Weights of a small mixture-of-experts language model, trained from scratch on English Wikipedia: a shared expert of 192 neurons.
Below are experts of layer 3 (counted from 0) of a mixture-of-experts language model. Rows are named router (the router's row for the expert), gate (a neuron's input weights, with its number), up (a neuron's input weights, with its number) and show model dimensions 96-191. Each number is 500 + 25 x the weight over its row's rms, rounded and kept within 0 to 999. Numbers have three digits each.
Before each expert's rows: a language model's description of what the expert responds to. This comes from a sample of Wikipedia text that the model never trained on.

# expert 15
What it handles: Standalone space tokens just before a number, especially dates after "on" (on 25 January) and numeric cells in tables.
router:536452540504497479480492520517551484491458464483534436558512491485459499521468457470501468499517514511514518503505499488496480507532461494496517518485547520511505526502490517502492523521509513437437496491494493489487539514578483502476519467511478545475537510522472485470510510519484498467
gate0:512476477484485483515490490500503490527525498482516479506496522457487508484457464482481485498476489484516492520553557516480478508475530491517490466490488515486511482500511533490514516495508550512530483447524462484496491525488495454484497506537505482519489483511511481518474495512474483499
up0:486508432509506493494508478495512547509484515496492489486529476489513474498521488522533519455501514499491496568497475515472530485500401513496518492486480486509483484517473486480486500458522477479477476475489483473465515435482475536479521479517500538520479507509511497534484486489466547480
gate1:536498454523498473568439553548480494562486506489497524515512508464509540512489484516544536450499477510513489481488523503495542446546512483564522508468534513496493515541494515482494499473530498503507461448499503493465548498513510516524514483482510513460494511544468497505525454500469491496
up1:433474470537494495489518485474498543448531475525498453507492508535476486484518537514476501499503475475501459504490481519523503505558530541474503480526497484531499445516478484506466509538505512515514486519487492525561472498475481490477492501517520516519496515482547513492527568507504543510
gate2:506500517510522482541485493532489508526534510502492526510516504457482522539495496505485505505515479518513497521476508472500512498516499530481455543494554481495476520542512552503500490535496547454505477509479447485482507446512513553540488497489489555477482516486548485501519474485495502516
up2:494502459497511519498501534521477497509508516480504482482524484490493512496518499547511517557479483542512512504475431594506514494523523457495495452548508498538514538497489502474522481488486506551482459497543502485477517520507497522475510561472544493499513473532493459513529488511491470522
gate3:476482485519487486535480464475483512522488499475494499472448483490487467486483517453498506479508551487473492532532517499489519480490533514491554546480466497469490531530523532466501533511474496531507487500496473507481471485492464498507482547534540507503528493501514505495504500541454466535
up3:537492488495478512582481509483493495484477506537532482500499466492479521525493500502472493510492496473511479515523502539498528523506530486536478495516491505560461488486520520500508476490506513514489515452505528485474504497509506469549502502501493519464487481434554457521501490467497473461
gate4:480488540511507528525472435451500496522502469477531515496481530518477478501496507480569499502541499481491493550517449497539504490480468478554478499520514469514481502531497500502492489531538513420488491540545528505497487520526480520506480496537513474522503508558516480586497447496523472476
up4:542484497484488473528505480469468491504525465480515494488471499509527484505509505491532506499530455512508522509458503494501483487473502517503449500509501447484507448469482486503512518496505515497499497497508507488487488510537525533482488517553501513549508426511520517502481546499493512491
gate5:521510483501468467516506559420493506512522469457525523520518511481454523544489500533452496566562529521471469493475527497488520497531495532524503489516527534505471512514528514493490469479487460501511477474500521489509474476526480531473523520477480518477492538502494489515534490494472476514
up5:477498496468436500484475498546500485502466514519514464510457472517489477481479528503515502521442527488495530523494476527525438521471510491517472538518524511514514489492506435493462480507524487487510493511512497508487477518490476447487511505462497487495521478442482492465504512476520470490
gate6:499532491545495498478502514516544494544503498480479516482498504529526492450527471485473496527508486501504509494502525503512555499493520503513512450498543500526473471542504538457483499501511485466490444501485534499530483505526497447503490513460479500484517499527496498491517505483495519501
up6:474472507500518527491506517505485505512510464522489535512506495513485499500475462508512519526482498457528490496488507505462478450523470474492481484498486500516451535503512532517533491473509499509509493502491526506490524505471477534510490524530528524497502553450501561470506460514552470451
gate7:472477539479518468540550499524502511556510521548508520488534536504481499512468506494508515497493513500520503531471463460539491551521557498496480474503521497473475471537506517489541517532480533506479451471535450478505513559537497491509479497478462506470511495530475505459515471486478516489
up7:495513448495524494510454557535548523477502482519480474510572454515516515491540514518489561515513457532487566522497535471507471502486492557516513548549498439517510503495504510503498507486465504516501479487445504488576502491532525504510471486494508500487516510502467471508474534500428543497
gate8:478509472480487517505514519484505497467514490483491467497534476485490530496482482480477524484519525476508513490510505442509513536536519545499506516495543513486507500513531494529483510468471527491543485456473504511502467495494485482528455510526502513479475498511481514489502510511453502491
up8:504553535506526515517467478522498465473514554524504492489519524501532457465462524520580473477531496549504489476482473565507444467479538443523495507455530473511468539437503497510500509486575470495503497515506500497524480492517528490503487513494516475499498436497488486485538495498516516481
gate9:503549458497489496457523479529517475509503542493460512509502491452507453509508521536518506483479436489476457470506492486479481443514537464533452494475483477515537466493489472474476503474475519484509516480533473485493488491442492496443517521537529515515505482488542494490504524485488499495
up9:475509526509512507568509516523492516447485494501489465481504439512514534517461510508492523518529475477535536487520474534502509526479513478496526520482482528491477544495516513488500483521505484505484514521480503494494474519547516510544487529503452495502501472461485481475497523456475496487
gate10:516511517528495503522518541482485482474484483467518503458482503502475471478482497475517502481551490478504505491454433467519486542524496481494510479492553498490478515516503540476513481527488507489518518452495549468492511534460512454466496506523485530509503515451486479497462524487484521467
up10:445531474413548523523502495504475481505484532498512481499500524537527498525496505479502545500468513444508497479501495529500505499504479494568495488501444495481513470449523462487496477487503467533510521529492510502529503457532495495534547465516499543512475473534484528516442507538523497479
gate11:479505503453538455543445513497492533507487517527526548480505478515470502505476455506550509439479491484552492460503531483530534522517496468483446476468458501528500478508510526520513499508512468490524505500459492467515534469513512540509513535548515485493517519480536468504486530494487487492
up11:475507506478495499464467451497500552482471507543516513497526523487468502513484481512556469463496513494517485430478536445539509490500456462498477483461499515501517481492513525515531502470510511488509527519473501491530513489493521510542481472537525511544491508539514504510459526477490486552
gate12:531548495474506508477514534497514514483497488475466505450515483516496509473537505480509518502494482496484500539513472501523506507507463460504468489483535530500513536496473495516515493501484476538508548464538492479488503483492485495538500499484514474489503487484508507502461498462470523515
up12:523481473503482501481451486550478542498497486492501494528473529551470465494482471485491489502477450477540490489568493505519499561516444505531483514525521458484487491515514509492480523506485486491506519507473518501498506513522499500528460477543541479499502475502534508487495491495533521532
gate13:490480529514509506514516472526470520544496523540514519477489494513500486492496478505556476495541528475494527498444486422509494518502512493468532525461480501481520474483488490488528524489488507500502478467506506519481520487527510489476505506502466538509487480517514503490522546485463477564
up13:528490484510490521509488510510522492527511477451508513469526525509501573480485551512521499440469498503467501505516498462500522495519504546520477500482540514512455472493476519496466497496508527509478544508469501511507514544516498543482504515487486479494526551484466466476467558497504472511
gate14:485471504562550521518492521507553486456459507544521483474499481530497542474539464501450534516506517493554492503485524456523471517504475510470488490482486468435492534487551466526497544531461490446494519509459498517473489521484473524516507520517499485527514516458538503516496507545531500500
up14:503462459497454503514455528474526495520461492484487524533495476510450496538545480520427496506528476469505517514523516486496521491532536490534479490507431478497508511547516521496471502519507484513516544514528532504527498458509510522512528466480498531493510521561509519478526486474477538484
gate15:485520450520492517485487452536502513516496478503535500516452503479493493491466489525496471523450523485514493529494536484503526485468522486542520526493511524509531499469486503484557517502516479480508496478534496491545509486536501487480491516488500493510480534486535492512477493478484538534
up15:507439479564532514521471551487505505494525523546506509538530506475528527504541504498497494490521481534444489511483520435477505530461507524512482465476499514505502481507538491481509522475456486526512467511448477515508552490539503517472496497474491482464494469454521508489545479538503428481
gate16:536510470477452525535477459486476519538524494528508534490457513488460486478482504502502491516546483490527539517450478493511489525491472481501477490502495463505518489512494513464494508532534514475502515533515509508466484541486494531541504521515518497504494520521503477493469525488485487505
up16:533481488503532522536479521484493509508514492514505509515481547441518480512489495499499513477513491501498506506464509519503487493506479509459486463545527465487512490437500477499518471491488524516498512498477472519478521470493510520496479500540500463430514474495488522504501550506496470481
gate17:513477495498431500501504440492513535538528512504494532497491518524534452434495514526469522513485470483512464539519468455501522487517513514546512482499494457462521513528474510475490496469470533478480496493531521517464560532502527528465512493471475453487466526518467495484488475507494514504
up17:497516438535493510456499471499487502479499518475486491489489541491511503483509565509520497478521468482524496556466520512515492474490487475511480486510498505495500505531486522522445522524485532490477531531528494484512518493491548548452487480453496499530480504490543519465482487490501472498
gate18:480497497474472509513514462506484483490493513543482492488453511510488487504463540525502483496502458547527536489493479504458486582517493471512513510505516477510504511474533515492522467532503506499473488499475534513496534521479548523500475502493508459508538459499496507529487463500513491494
up18:517497464488465512500453476459491519479474499471531496521504494509473507478487520502489479521482492467517473505489470497469515459534490480503556472503516515501522517492476465528519518513532521458501476542446554469539501472504545504487532532497513514477504516497537466511488476508474517474
gate19:496508511553469499462486471508515478501519482511503512522489514503479443465523501507536506484463535549538541557523501529526517466500480429483514537508474542505489497472439493475505511499533495473507554520455454519521521499470500522535538503498504513491532463540533486520481459478524502497
up19:509542513507507466554542491498471507512505498512515482527483465498508478460509437526495526544549500510550505499517501514562513578485490513482523506490557558479465505476509516501491531497537502487494484496488498492493528511485451533533472522519494515472500507490531469490493508483475467504
gate20:491510451518527468500490505521481509455471531504517525460507511489510493508528549536523552496529508474518510446482484464539489503526459499486475554478516463504496490533531501547478494526544502493474515486440488467500484451443501492567477484481511488479502504512514523497513494474506520501
up20:487498519444530508508524514459486499528501497499500502507535455483494511478475463436448477527483525497505508469562525507497508470533534516471545527487501501506485562501485516452518497475471490478486442502537465514508470514505479489503514515507477493472505513468442483507523500515494512462
gate21:513473487522466521514477472513504511476498485487472527461532509476514492515482528461521519518504517499476532520490436486533463520474466478518482504508486510516508519501479472512466489515479501495482509497510454476513484495539514499457473453507503479553494526487495497506526512452423564512
up21:498494510535486477493464484476492487532497506526501508496496488522488486513494492526534457515433469452466477471490472485528494483483442479540464475467502527508508472537475466477490537496511458497479495531509492514470502460464485529536525485498519465492471489533543504505528447531509497471
gate22:481477464536501483509487511460493530512515498494516462502513480564482522471513502521491548484470515486481461467509462503471536466480501504510502495478517513489486496495469539484504498490512510487473488525521542527516527531491473563476498510489482507459520536555494497524492542481518452545
up22:489499528495491528580483478519494461481540467495499525498541467481487469511481506510506513448458473480545512500519505514480510498482548493517502519499498498528528503513469452487515537530500493470506509489476489510513499554495494503528497486509546501538511535483435490503506523491536533520
gate23:490527534499544490454503518488540530493505490452481506523490546535540489505530482512538534511492485510542589514502496492492544529470483510475459501499511474500517490490500510508485494479533494512519513473502520498529503496471521523490500497453510467472501470534458503529496467541500514507
up23:462479510506505463540495492556503509525501473502491545500496503474529494492477476513495517500494495470499516520483530523537485483484522540475483495523493547500484506521505510513493494520477527503499490470478444501514501511465522520525467491502495474485483483544488521510500540498447451517
gate24:457489508495522509496548498449510518528494517508468502499552528474486462510517489497446496457457485531531464544487495530538506506527472485540463537523514525504473480496476521481552504487483468482488477500515517501541536512514484486482528496505468496480524543498563521512467434522511496498
up24:573458520494475498522521546492499504495495422497485494482481497515485483483480478520504516526514486547480517460463492482484493504509481486554527487500448538491517517478492466483512463494494492543495528483532502511483518521538470518530519518571466502526508521529523522500524497507502476482
gate25:498487512486525519470544531432527441497523478528474498491439506514482506463507508500523515525499479488497503532432490476523518475494468476496489505507454489503488485491493526549518495491465497512500534522529507490495514531539519498505485479546527492503507468537460533503486507486490502452
up25:472522513485477471459528494477496482542487484489494497487473497470498439522504500491486544457480497492496494513544556507493492525492476448506498482512487437477513484556546476523513498516520512462514505507510497506469480524489514520500460481531504553521513495538481499486510476562510477482
gate26:526562536488508512478461528558505529489503449484494524472505494480490509480515492516512497573491469479517530485466491522518503473494523517443503463470534528514498515446536508532470483471505467516504518469461556497478505501496458444439519523490490490494491488485480460505481539500508515481
up26:497461457499518500489547481505447509523498483518500487496503491560484541520492508489551551477505518483500469514492507469509505509526502493494485572477457480478497487523455445516487496515493504511490503474513478496494482478499483520524461473522525505527501534530500526468484498568492497545
gate27:495470512442531454500519482520475481527508520525463520472486505481489490482501506557498456462498490486524504504481526495494501543524496499525457491450549513524502464481534502531519538499509512507483513532493509494540559446493486462519469483534506490519486504543520520489501437445446529531
up27:510511505549506536511482473477500506472496517475494502494467472516470470528573489467505485528521544578458499549501478534511516481493490501471502496544487468500503526548503497451457481507491534483513485450467457507459464511521489534463525479469499480500520480533495506518494527483504450496
gate28:485520474502503497518491466478503547548517509471545479515545482510513508484487488453459532526459505511473468506522471522506499523540471486491490503523555528483457535455470489468499480529508498501511492463491495507458507504488486544488495517537480518500471495484516500475490491533462511559
up28:489546483492503506489473500482534488517502543497518500478507483487527481514513525446494512536477506474511515491552497546507518496481470505458496517505488516507496551515506457559530504519500482508494508476495538496483466454490461537486468499514519531506503493479463511526494498527513499481
gate29:497491469518525514519504492526469518540535507530460505476493528507497508477480492494501522493509445526481499500531519448512493498496511484509462458472504498498523476485517459511485498498489498524530509470469518524489522486478474492533524499491522506479459504497516529509502480490452503552
up29:501521456545481487502508456510527471452479492511509496481508440513491525523541547536498503503479540537533535561535518468497512478459503462515523536503493542527488540533487486492469487504536492520515461480534551475519535550502504457497521484429480484521486477561470500498448471506495548528
gate30:522509475486499523508464509512495477475519523509487493494504516510483504517466489537498520510481499487507458512492539423480479439496486556516512509509510492478501460532532470510515474514479487505520526471512519496461507486510530481536520502490498505534472483495555500483481466541508530475
up30:489521487518477472557502528488488492484509501501517518511503474473499517479476473561487480476454484513502492466543530454480488478514556548504514510495527478514527493574504519470496490517502495500525466493515473499494526522510524497552503511467505528476513494472499468507518450508497511442
gate31:473438516519516483544492489483463510525494542504518524481487528483466481488486449494491517533525485509495494485522516526526513466478514504481524476491490429503491523513483430483508492524478501482506495511503465520547526506510513478476542498528542510510491495539464550507491493456488502528
up31:470478477538521507485467504516469519539545469504512505473473481536500489497527485504502504547544511524482472529478498504486511518521521500479506503522513496492501543482489459519472496511456469483521519491517500486455520521531515508500535502528510490523488474503538525516497496513473505484
gate32:460550503495491499457434491487507478534534519460514515499495498520548463463481486525489488491520505497454499478530479485454516515500558511505503475457555484492518488496504474491484522470476507518499466506499544477481513500537513465481527522469485474497496487473487491499481493457522525505
up32:542497491532492525521547501472537533496507498526495496512513505488489509496503565480488501524487494506507458560519532470522451476515483525509472487577541495486524478507526531515520489524506496462497544487515538522527492472482478517528458467541516514527479503494555478521510509511511497521
gate33:503496518487535512488477567470503506487487502493525504476505527489505505514485536518491527519546462479479456459510460491493523500515485485467495443507526512524496511537548529465519476513467500495511479500459506491468531510502478489472531510509520509506509454526491519491553516510451526498
up33:544533505472534520531459461509477507484486519488511508502489491496580495537524535537510477480474508508513527473524563484468452488461491544537495503494489466497488478524512506516530481506517510511473455463477498506496499485549516489523492508500510477474488484462466517529529473535528514531
gate34:516501516519509513458458483491428488486523490470488499470496531525480478460511505468516514466500495527521506514501468540519485481493474511546496473482487455478486473531518507544461547493511501462483548556501506497497479464462530522500497486505553544511505501470498474496510494529472450477
up34:529480464476522490557471520496529470498486499477525520520476467506522501503515500556515500434475501493499513537534540472511516497490535521480497500494440515504506529501479447481482493534481497525506479460536474507540513512509472492501516504493517460517508489527521496494471546517503532522
gate35:488435499526482523495485544461477502492506496487517554526505537521497471487467525491503504515527493453518508488529509541585487466484509515519524485494464464485455462529491491495539513477518498543483513519522451474534509513532517494521471479506489496491488489543452516499532506488499507527
up35:473485526479477515487439539506495465476484476483495496494503480515503492493488512493478517554506506490512501440521530503479528497525504509504508499493519504514479477520499503505508502478527478488467478559540527496464523480514471483443496501482500494479484448497499447497541464537535450454
gate36:492495509521461487484533506502468552526534487512479484484483543477470508491507492521453486518516527475478499491492509521516525510572526466491505488510531529458471536514488520468525470440462522475493486458532523473516496501464511490546513473513508449494497480545492501529484496496461472515
up36:584477532518513494506500535523502513490488493484506508525497503465452485496542450464467521536545511528510486507440486515478450484503476491521521503517502501490511516429496487495512494464479492496501535492508474502529499488493479491536462482521489528523504501518471507500500524485489442484
gate37:511466487501519521567507514501477512531491508486538535517494526480499516468473508501521481536484511493508490499500509478525498528487454463514488504494498494514524459551496514477513542518475520510504514503481506492486514486489519496463547467508535504501514540498544517487539504519459473459
up37:539486506504500484536511535519496483504500525525496513505469477476482504524547489510428482519494439514517524490533518513520500548489497492469474525478512537512498481520511528522517489515534515551522473488513501523491533489471459488506514471451486516498525521521475480496491492522467553515
gate38:485553489556486476518496517466491504470503524499520471491434496489478504499513463541463518559487502472490507484517509450486509491496500514477521525504514470510504528535498488530495443492535511508505534477491546482464503491467473494511489510480474472525522517518497491479429489465509467524
up38:452493480512518519518474492478545495544491514500518487445535527529525491491479486482477489533502515518525513553502538548548529492495486506493468523529505501514505551482465504527526549510512522527462511528494490512464478486502501511473470511506510476485515524507496510509503525527516474535
gate39:523504520460498502513528477494486532465520498526443474502464494521441525470473438494493499510517470510507528520495534513486486464498501466507486492523449525482489444469504502525503486525508509494484483508494481516485479507466515483572506493514497517520474523545470487519483465521525497526
up39:529495493531488488528479481544512483517509516481538496464494498531509488540509546550530497497460505502519482512521474502519516532518511473486435495497472500491495505548485486493476504498537492493521478523507552462526507502477526511466531474459546490518479523492526517455509503516504522485
gate40:524496474518504510525489518516489492531543535539467481500444505499484514509504473466464507474487485549487498524485563482507478522527481510502499480511492457443522480490497507482505500521500455496519513496506522506494535496511519501517519486532498583465502469486526512520507538447533483510
up40:467537524496469511485521466457526561514468540488530496506531548519474490459511497529430488512487506458511461525555505518537486482514530499535541474489506496492475483494527486471509509483475535499518501537499521500517493511550534517495493508473474487477482513520516491534492466502514505456
gate41:486546494496453502483457458479513498520519488498483498528518519498451500523478511527465499495502503480478500500486511504528525470525507514513507486496482557501494460499508483504503492511494452494508504499507456517485496532553466542495518536480455464503523489518567514527494527504517532502
up41:525503498516531493479543510524469496494523524474504531472472514494530491520474522498525500539467537444493494497475474498482471509462504504481497532497488499460486525497450515469526469507524527483487541499479485479496478483464482474490471498516509494517464496469492468462523472538443509464
gate42:477529465460485497516469502504515525530493449505512495441493462538497522492520512542505489530475491513460494467484529502470508564508506474517482526461420540505461486466528504497553496500507449505474524465451519482498455463471434464520545508557476471528473490556524511516475513463516496476
up42:534496474500478484507557492502499447467489549485494481468497525484511490482536473529512456531491502517493523457494482520497462449505519537517480474529522465509518458476484491501503496501501564470470498512505497555523497487507517442479487469541489494486476537514510498482515519544504487530
gate43:511487512522518466502515494486491537497498522506525498476465522584457532537492553525492586492494536475483503508497497538506497485519486520454511523496475492459511513510510477483488523518555470481497502528456495498461445524537481494500493476484520492526494478527523530473481486507485529472
up43:504454433454521503533540481485460474453502516546519499499525536521448490524493535521513562477499529527500524525471503508484494539481483516498522539529478477458499498519562454519536485510526502456523494480456525493492543526507506528528462487511525497556496484524513496503545472532488489531
gate44:501447497493480508510525519469480466521511439503512514504482488507453482473488467512487491504557498495445434461517474478483494516480536547498513464494511554461483521512537464503500449476477454486506474472521503489529510495537466483477559477483489492510502517490492469491508538482489455472
up44:520517484444517482491469500498517499532509503506517523476512497510512474503534508511486505487485515495478505507453535456495500532501496512512495545487486491503500554523456508512504526508525517516475456494489523492500545470442533520459508545477534542484483489511481482497502517482477530527
gate45:481493475499484464494503524429500467521491483498527486529524534509487466467445467497473485497509503500521510481469492455480462538519482484441497462492510539522481509526516475522518485477465492489486479483504464507512496530496460522509497514512479464517504540451494486551513497467502537527
up45:555523501485506520506484482506470504504488567493495513488502489472558469492500548489500493489430486507534518496487514478495516566478494472477472543516479481520537503523507538480501507515582513521513469512486478492490482492532530544483504491470510506474496512499495470509508445505513533515
gate46:483510407523527502516500510497501498523511497494520543526513532476513551523525543475533481470513539523478463501477514489518526522471549536496487543515512482479492515532507453512472536522519509473534431486539457494496471507530469508505496484483499516460515451463538505516518512500491476509
up46:535486522495482516523520478455528506508487524476485508479498490512510516513505485531551472481515483493440476489496522517459476516479505535461481527502486510505491492486498503547520496505525486538480549482480472498502448509503510524528525511511479473468511494505492513548487512518481510516
gate47:485559494532503495468504491521499504464491517503474514499473517513458492511501536518522509464532526456535497515495499480478488506476481526481528480508554491484486483506474558540452466534522475510506480480492530478457480528527511489484495554497516478489498474453511527519493498489547479540
up47:521504534449473494497519500501524525548536421511528493486514535489501485516514429538486477526492504469548451501467434491482515531518523490495468503521438546490513509476528519494547490505520476508511494494493535498520503513532506491478503500482518501497500516465506458489532494532485464476
gate48:503485526516492515509464444462529505483500507551512513469508478463497500493450497524470508496459488492495485484476504498558495490455474511531529536465531517523510487500489497518536482484532479460459497475496507500496504498494511530522476508524513536523493518481533525485496465444530515482
up48:530540502466464524471500481527489549524502532499471529503512503495505495516476547525483479490497509488481501481520507472493494475482473502486471483504497533540493471509517489495480518528462497489499506451442519496509509535512444485489526488499509490477476542462500514452495498492460547438
gate49:506493557495520487483465508517501477518505472498489524492481483494548518491470481497496514513486474472524480435508536481517514500539479469554498485438499526509501526520523513420466524482490515471503426497459515474471504474530451497499536529504466446481480447543510457519503447446498524469
up49:441504499492507503446495515519492483485513485501508482469487509496522488480539468491494486530517514506499494488511479490511476534519473490492538476488503492502519561489458550473516516496489491500490445501515518491456464513487502532515525521458505489511518414515492459521485461511519484498
gate50:510524476486509514498497502525496459482484471502497490503500495513477528471483466450503466539502485476482494491499467556489448471461551535482487464508514514503479489465488509512538498465542515543490460464514504492435444446499495531509497533458470523572495453499503428496475507511474511502
up50:470487521470513514467548497515506493526496480471438499501486477482475510488502506494480486515494516525491550529502497480488493501499535476499507508451534524449516489495469527514490537543567503530493484533492477488526532503471519496500524475469510521500488530531511515489491454495517481474
gate51:496483473515480514500509462482492508510499498521476493502457486481471539504477503525539492482492492451516492510484465441528461503499511561470551513475478427496490483503464537488557503508509487484465480481487533484486489506524477480476458505526507494475483522444502518533503469474479470475
up51:492490470468474489514503545517463502487502513485487464536509468473497497521484532505463513482508484488492501509442466476505500511528484529493482510513526529521471525459502540553563477515478468536503468506524510481510544466460490493528510506516529522509494548471506506481510515477477501465
gate52:481524521431450499493468492499494499470513468458499497487481503519500511495512465499547554474496465508480505513473537544508520468478465516502496520537515516505512491492483471491468485482488536509505547465507521492474502494465479541488452468447506477487513482534511517478506493539471491507
up52:489491483522512496446515480513504518495494488515497496503496470499478498504499543533540480475525541522465516495526468496498467448495528496532495480493466489527486518521511516482494512491573504566507528508528480489489478481503485488525519500519501505509492479468532464493507544484548500572
gate53:482534486503472471492493521502477516481470511523520522536464530517495539500430502508526490521526483449467523486492514471507497498480496531485489493488498470530506482528494536518518478516518497484504496521497475520498454530475470488491485519500464449482479533480482541510494531503499518508
up53:509520510484502487462500499490518512505495493487511501499449512518498469487530457501526500499512505425458501431468541503473523461489467520478527474503485514517518526461504487485510501529486477511511519497475497503521517521520462514495529488469486507530503514530486495504492489459566543515
gate54:531456499475486510533449488474486530542487488572479497501487545497461486475461462521511528462434528445503481521504482483492512528509505532515497508481484509526500443484491504503517502482485452514502500512461528510466498485536526493510528505513533495500495471554486498494472468468521487503
up54:496448488463502481505486465467486504567530453539510532460507513534505508472486499473514468454423495480532510548545504508478488565482491513511501498502454496509497471525544501483538545512468491499506501494459558489525503512546476482473495512524559492503506489529538513507511455458550561450
gate55:473519493509483539518531500477483518500509502573522532475499498513483525474468484494519482512511491491465526491525546515482486507495483513513514488522461510521495498477503509504536432455520488535512506490516502479486453493503479535485483506488482458529478496501529493521455493516504518513
up55:526482491533493509502444519433497506517531492500526487488550481498524546507518457496478466476508493476526489535520498522517509527479519518465544478501474495554498497513532512492507463476470465499520513473501432506512486525515458545480471539509481497510489471528471479527546512495472509483
gate56:492486487504578524531553465474488516514476555522492552483495489508482505516474501541459487503473489486479487550485505455549510510504525472539470485469513496486509502466462567530487490485526495494493515486490527471555505500525471562523536483493477479473506514477474498500484492457521527554
up56:498480495504519484508537497503479493494501496465492540507486467503513499506531499511492501522514471513476515498504498501509492537539541509482463518453436452527556478497489467463483514493506521506492499479520535512538469509452501476478512495520512509513496500495486523483496493465502484545
gate57:509493451459529481516458495496524475571511477515489506478515533501473528517507490466456532539505504505537525550499492469476451469502471487528478509472516526459499550481492539522464519446500457484509516482518531505498532496500503502491500481458469501515510509517525494519453529501488488498
up57:491497521570501486499528464474528521474486517524529463527462483447476490497498518504487529511467504493526469476480464509492515514424506460546474516489518488513497547492484558529519488491525560484498531494451516508465495517483524491496473505455505488512497503449446504490497464499520475467
gate58:518487490479503482518493448500464507462500501471484505464501505477484506478494532514475491490518491517453516481514486472530586497495539522531482511508464466466499509464496507466507476489490455498500494496513502484511509520524514482501490478484475496513510547522492534505520480506473490514
up58:510531531452510507509468526513471478533491485517525517547449526487473493509536505520526490509574471472513474501463473523528495519454501496496482526507496508513471529499445510483445480496489461451499482514501490515482545487496502482472445492559496499490516463448474486505521551503462490476
gate59:528447522475505478484487523502473507523496494488463488492481490514491457475537450428519525524521468531454527494478491471479555517477484530491489504485497528498480453465485482510534499514459462511498556475522473520493503499514506434536540499491510496488501481511511500512518496497490515477
up59:460478500455485501501475493523473512524475535520474499529478502503485498466483541458510535499475493504507480535525505500484527479450489500503487506497473506532490487563491482513463495515473507504488528491515462521483556514496501498500524476491483511544512486544505492498503524501474555494
gate60:485449486534526501503487500458513507472494504467504520479488457494532530540529527507501527502520480539491465524484494479470539514488517477490503529493474489527508535546508493472507505573502505570486447501496490504499472449518510460491510487486498486500498491505477516496525488497491548473
up60:481486459513477528514525509495523518522465556509500470529474512506541492514526498529524478496468516462518538503519535512521493523486501529461518535473558507498485517484515508481494529529491471477491489483461534523486515511518514495529489511462493492448486525456513552530458510444526491472
gate61:578510526492493489556521509492489515516496511518497481500464452538461521469470514482480509536474466488491493539482503539499519509532513437483500526510517548495469502522469492502492499508513487503514463523498509481504494470462521506500545503515525550493489514516475498471514493497496481525
up61:476479490483524504492516478415462491451513514534500486490504478467510480528483522523549517458482483485493422467502454455542485518526503522482475465488479546540506453504513549459507473495520480550493503532484523503532478505536498478520539482508531516550534515479495493494552543516495493507
gate62:497476475472468534505456474453494488481513517526532530479464507535480502471452491498521519497469479532511525504468493465485505545503476467493470494478533513511518500471486515482479496497495498510483508507542541485492453494516480551486511517527504504543488522506520519469471537487495523494
up62:500443552482530475477491493494507475510500494508512533453512477513468489500487471474464492481535477514483515461517516526542456499531527512492497488461537476485509500486508488519514549512495513480535454519523528496512526491503521457514502529466481535476479518526521529496539488435474507535
gate63:490520527507481514508466468455503488509513484511491521514406500463460510485508474519436483489478516504527578513469481514488533509539484451498493456535504494528515500474484502502529491494466459499531508507539511501545475502535532500503521513497518505511495532537460529511475468500513521540
up63:510473550510499533440554502473484508510509527500507512526479506488472501511511507496480501509521456531476493534508471501517518487504491457486465450530485470489483519499486511528489525502495484497503460516492509507518518486508503488503484491434503477470506511438466492484518462535489489436
gate64:475498485503467514454478543490511455525522437498502489476511504474471534481511471449421491522480484480493490503526546510498485464505537529474507491503551513495481517479517520497496467483491472469521526516560509513494449511520502473520501502479494509512474539519502529495474533475537472460
up64:506446471502498486480462458485521495548489501512468480534523487473504477493480480460520510519473484514475455506512483463506534508536493520516516504512517518507523536531537493508506490478451482489525518497484535486503530476535526479481510475497513512506504514479535526478506519449524523512
gate65:569504506504496503504489440457476562503494508510487511488507530537472445482513560512576470490480502538505513538461505526520535525489480448524492491475494496529520507463517447491475479536486519508524527527521531494549515531515497542452506530513525506521512506525503504496463473482486519550
up65:501509482458482488505539486478469510516498470486512505510515436448523513474502500548507492521470458501482519465510475506480491542496527469506535533490464499521503526484501534485495476528529542498500463509463488512505520566551516528491533517489518482526509456497492527504503460475486498499
gate66:495492497511490524548492513513520493510474501548483528494462510510491516508522484484494516527497484510514527507523495477531512483488472501476494493495505490491523478533509530477493495483444527472537544447492484508447552567542496515476506510515523489478482515484519506558461517501482505471
up66:504484532481489477473523518512486502514539519534472494474529495473538483486500544505495493523468469484510484540526500437477541556496522471494476500495492518488524500475529485469499514505509498510543479481512469510545477512519477530493500439504544466505492446521505513509495461503484476531
gate67:489488479502482513495505489503490491522525475519524527467478520494437532492484458493475533504518477515488490498496490467456551459529470463465505488494506504532501479511471511486510531447502473482504504521538515519512484473495493510515524491543492498509522520506500499516504524445454525508
up67:508545460472443518533522496489501493484485500454485503493518556512508443520527524502506524526469492473513466511510553552501501465484500458532509449498532491503499486495505517521519480484477513557495491491503484496495494482464463501473541543479486507559512499478461521501540510510497537490
gate68:478530513476513506483512493485484468488510481494494476470531525512482518504526541531481503497467523496468495470437520438502533493515524482523469503481542523468507464512535535513532477505512512467513531504482492522464512502472527579481528485480477492537482498510515521494497455534512511526
up68:504497533503506509492508470513500470510486507514492513460501472507520494503502477538442522494464521507472513484521482434473534494512487528503480554505550508494523453490470507540512511503523486512492458470496523504492464508485511549534469461529475483509502454527521500482511497493504519560
gate69:497480560492477514467467481504502490473492492499511492510483519499519449463484475493477531537540515459467470456457487499497511484494517490507487514502556530521522523456473478476491511472498489498550529491468442514513514528509515509500527463446471524507509515476471495501506585492478499495
up69:528525516496544497509479531499516496499504508469481452477538474535530508491552476471445499506467495525510552466481454492520565479537522495451544482558457523510529452476470519507555510463456529483494499494525477516492538499490486513495543478515527483510522505505469526468490479506506516490
gate70:483483502525542522470537522466483469501478502476469506471503500483503501481479535427472471527528528500464490489521511520517498524476514517463501503476530497494469542480466532506480485478533508520515511526525493504500460490493455499507507507515466499510497466517465501519481452475513484506
up70:486482539503490479511487483515528524460496486458477517483473513499488536476540496497477533497478462492473511483486531463501507500518522477494484489464513489492502478506486493559498531529509474485511488478473530491488530496467523503507555477469499509479496543539554528460489525489496538530